Weights of a small mixture-of-experts language model, trained from scratch on English Wikipedia.
Training: 364M tokens, 11109 steps.
Below are experts of layer 3 (counted from 0) of a mixture-of-experts language model. Rows are named router (the router's row for the expert) and show model dimensions 0-191. Each number is 128 + 24 x the weight over its row's rms, rounded and kept within 0 to 255. Numbers have three digits each.
Before each expert's rows: "comes before" lists some tokens at least twice as common just after its tokens as in all text; "mostly gets" lists some tokens that are sent to it at least half of the time. This comes from a sample of Wikipedia text that the model never trained on. Tokens count by the router's weight.

# expert 39
comes before: "9", ".", "8", "0", "3", "5"
mostly gets: " all", " #", " use", " version", " manufact", " captain"
router:129111135130148144126144139107149140087177127129149110226152143157145125109133139127103125154113156181101145110117141104111122110106113084117111130150145122124148124160130120111204133170119058108127169115116171151098108118143135152116134111119077129162147155127132118168076126137165138117129156144126165106139133077107148165105143146103106093117106124129085177129152136129140120141127112112106141129129122146139130135149141119108142110157174152139107147141129120150151131123117152159120135134110076117108094079081128111122143110121109090108115110132147166113166138126161112097

# expert 48
comes before: " |", "1", " |\n", "–", "3", "4"
mostly gets: "  ", " Number", "Am", " thous", " thir", " six"
router:155103135124155134128144148102131143086171125109151109218148118163140128107129144122098121148109132184106142103116135102113120119097107093131107124144141121125142123158131112125201133162125055109126174104119173158102121131143129150114132112124068130167142159118128107160080126138161145111145159146125180105135130078110143162109160135100099100111113125122082180121156152133129128140120119101116146131128146135148122125139144117122136118153182134142107151141123138142168128117122137146119134134104077124121091084090127113112143107118097085113115107131149142118161140114151107098

# expert 40
comes before: "==", "The", "===", "=", "In", "==\n"
mostly gets: ".\n\n", "==", "\n\n", " |\n\n", "==\n", "==="
router:127115129113088126101086130122110124124147173130115094160132102127103134118169156152139120160166115139129114132104164133143131174098154128147098134091144122143115132138147090155128131135084130194109128134131157096140135122077158127090120126144134093162141125089118146175137147063149088135110125118102126093159143121124150103100143142127098136113129058126153137107100152131103085141121143124128099120147177145122144128153163119128137159064146131116137152085125128154149150109128109125150150129156085159130112153121081138099118172096132152089148105133131120102083157108099116135

# expert 51
comes before: ",", "\n", " (", " of", " in", "."
mostly gets: " Army", "iga", " Cup", " Corps", " Congress", " Force"
router:157105123090076129121127117099175109128155139104098109140169084157112117156178111129139135136178160099117131126161172143103119156118162145105126128112110127150124116121135140146144154125130102168145126126144208097088131142138116118135127149160121143139131146129116129160121133128147082152107085173119160144141098100144145156143160116118117084138129102163140155145138089113160116160122146124104112135114124112130122106156175152122133121112110150140124150112081122174137147127104127191095106136094111185109126136111111115114117122125158069111124102136121158121077137151095091110

# expert 26
comes before: "9", "0", "2", "1", "8", "5"
mostly gets: " loc", " oper", " rele", " released", " period", " revealed"
router:144102123125150141138170138123132137081194142128148111209157121153139126114145145131098133139104151189100147112131136103119118107112126091117112125150142112122152127156128122126191136150125045108125149115123179138090107122145111143117136106120072128161137153111131100167064115136167145098134139150146167123125144077106150174103148134097106107120120118107083170122143127125135125143110118114106137133124121145149128136145133117111117107143167138149111151152121132138155135128101157158127140143110072117118078087090120110111152106138090099109131112134134140114157127112145115096

# expert 35
comes before: " of", ",", "'s", " and", "ing", " was"
mostly gets: " film", " children", " village", " art", " band", " music"
router:175128120134108134115143131130154129073137138109121107176141126188115103131150147124108129152138179118099119107134148087129115149097125109127124131135172128131132136175144121141189165141122071113123147132157170142109105115148117165092115122134110136163128174133139105170087122127160122132143128131108160134153118051108154168177142113127110066149120119151055154130158176125143135151111099140110137151112139129146114132151144130159144117113178161145114142120118131147154146118120143162133148151116114156098098121110120129108142121116108059114109119125146146130121123105161110118

# expert 24
comes before: " ", " •", " List", " The", " Born", " \""
mostly gets: ":", "-", " /", "=", "):", "|"
router:112125090164131126128101094132088170161145095160098178152116111123146136141100124122101086124129156127112091139137125131146129180155131156115104128065099099181127095155163129132128150111112139112120156154159116120108110080154107147130164135151117114090122125082146140131160139150123117141119097157105138131126126121121124181142177113176092103117111125089115132097133114143131140166148136097152116115163142052155123101165118140098157062161152105151129137134120167145143130147115132123108149159122123117110136108134087128133129141148099109141147134136151158113168089136149121121

# expert 13
comes before: ",", " of", ".", " to", "\n", " in"
mostly gets: " game", " player", " version", " English", " song", " book"
router:153101131124144135129148146110154139075176134119142092210144121174136132110144149131111124155117152187101138115134136102118123124106117094121117133148148118119144125145134117117181136166121051118131158120134179134102108132138123146124130100118070119154144169132133118191079128150158131118125145135130166122132134068108149168112146145106107095111112120117089170118144141133152122139108102115109148127117142133141123129141146112103143112129185143140122137155129136137162131122115157163116139139112073119110090089090130113113146100119091079093124107135151153126160124117162120103

# expert 55
comes before: ":", "\n", " /", "|", " of", " |\n"
mostly gets: " by", "|---|---|---|---|---|\n", " MPC", " Total", " Candidate", " Length"
router:169128114115150147136122137110155137097134120125101156144195124074160109101122125129142165091128145086103137083137132076123125140142136151158127089102139110123166122120145145157185140141151099094142127054158135119097123093094144153130074138128113128151161117129129111181145130113126118104118160142134105135205135090128140137143138131114163098117129112163149147089096147112126105140087154154128138137121115154118128132116136182146145126076153159148121093154159116132121120128129131159100157112128114087135115148120115103146128109122126101123159113136103145130096128097126099076

# expert 7
comes before: "0", " |", "–", "5", ".", "8"
mostly gets: "7", " September", " entitled", " members", " move", "ourney"
router:133107137123156155124154135125150149088165129131161112212150119174140130111140147123104129144101141173096144109127124109102133122098096095122115130149144129116143134158132115116201126161113060099131160122120172147096114127147127129111135100108060130152132158117118114166077134138157129090138161145138168107139135080113145166093146156099101093124117113120085177109160143134154131138111120123103141117135137148139142142136142115106140114136175148126100142133123125139142145113114156151115136138111075123107095081087117105118127098133081082107122104120158145120152132118135122109

# expert 63
comes before: "1", "5", "2", "4", "3", "6"
mostly gets: " II", " world", " World", " Oxford", " Harvard", " surv"
router:154102132123145140122158138111144137087154133118144116225139122199130111110133149127108121147117145176091137112125134106111122114097113096127115130145139122123150124161126110126209137160118033110125166117122176153095107126142123139114130108123064116152138150112132111171095132141158139112133160136144168101129134072108147167113159134104099102119113118118097185130140141128134129142101113115108139122113122135140122135141140112126137123141165139145104149131121125133151128129127148146121142134105071119110093090091134114114144102118101080109119102129152153131165138126148112100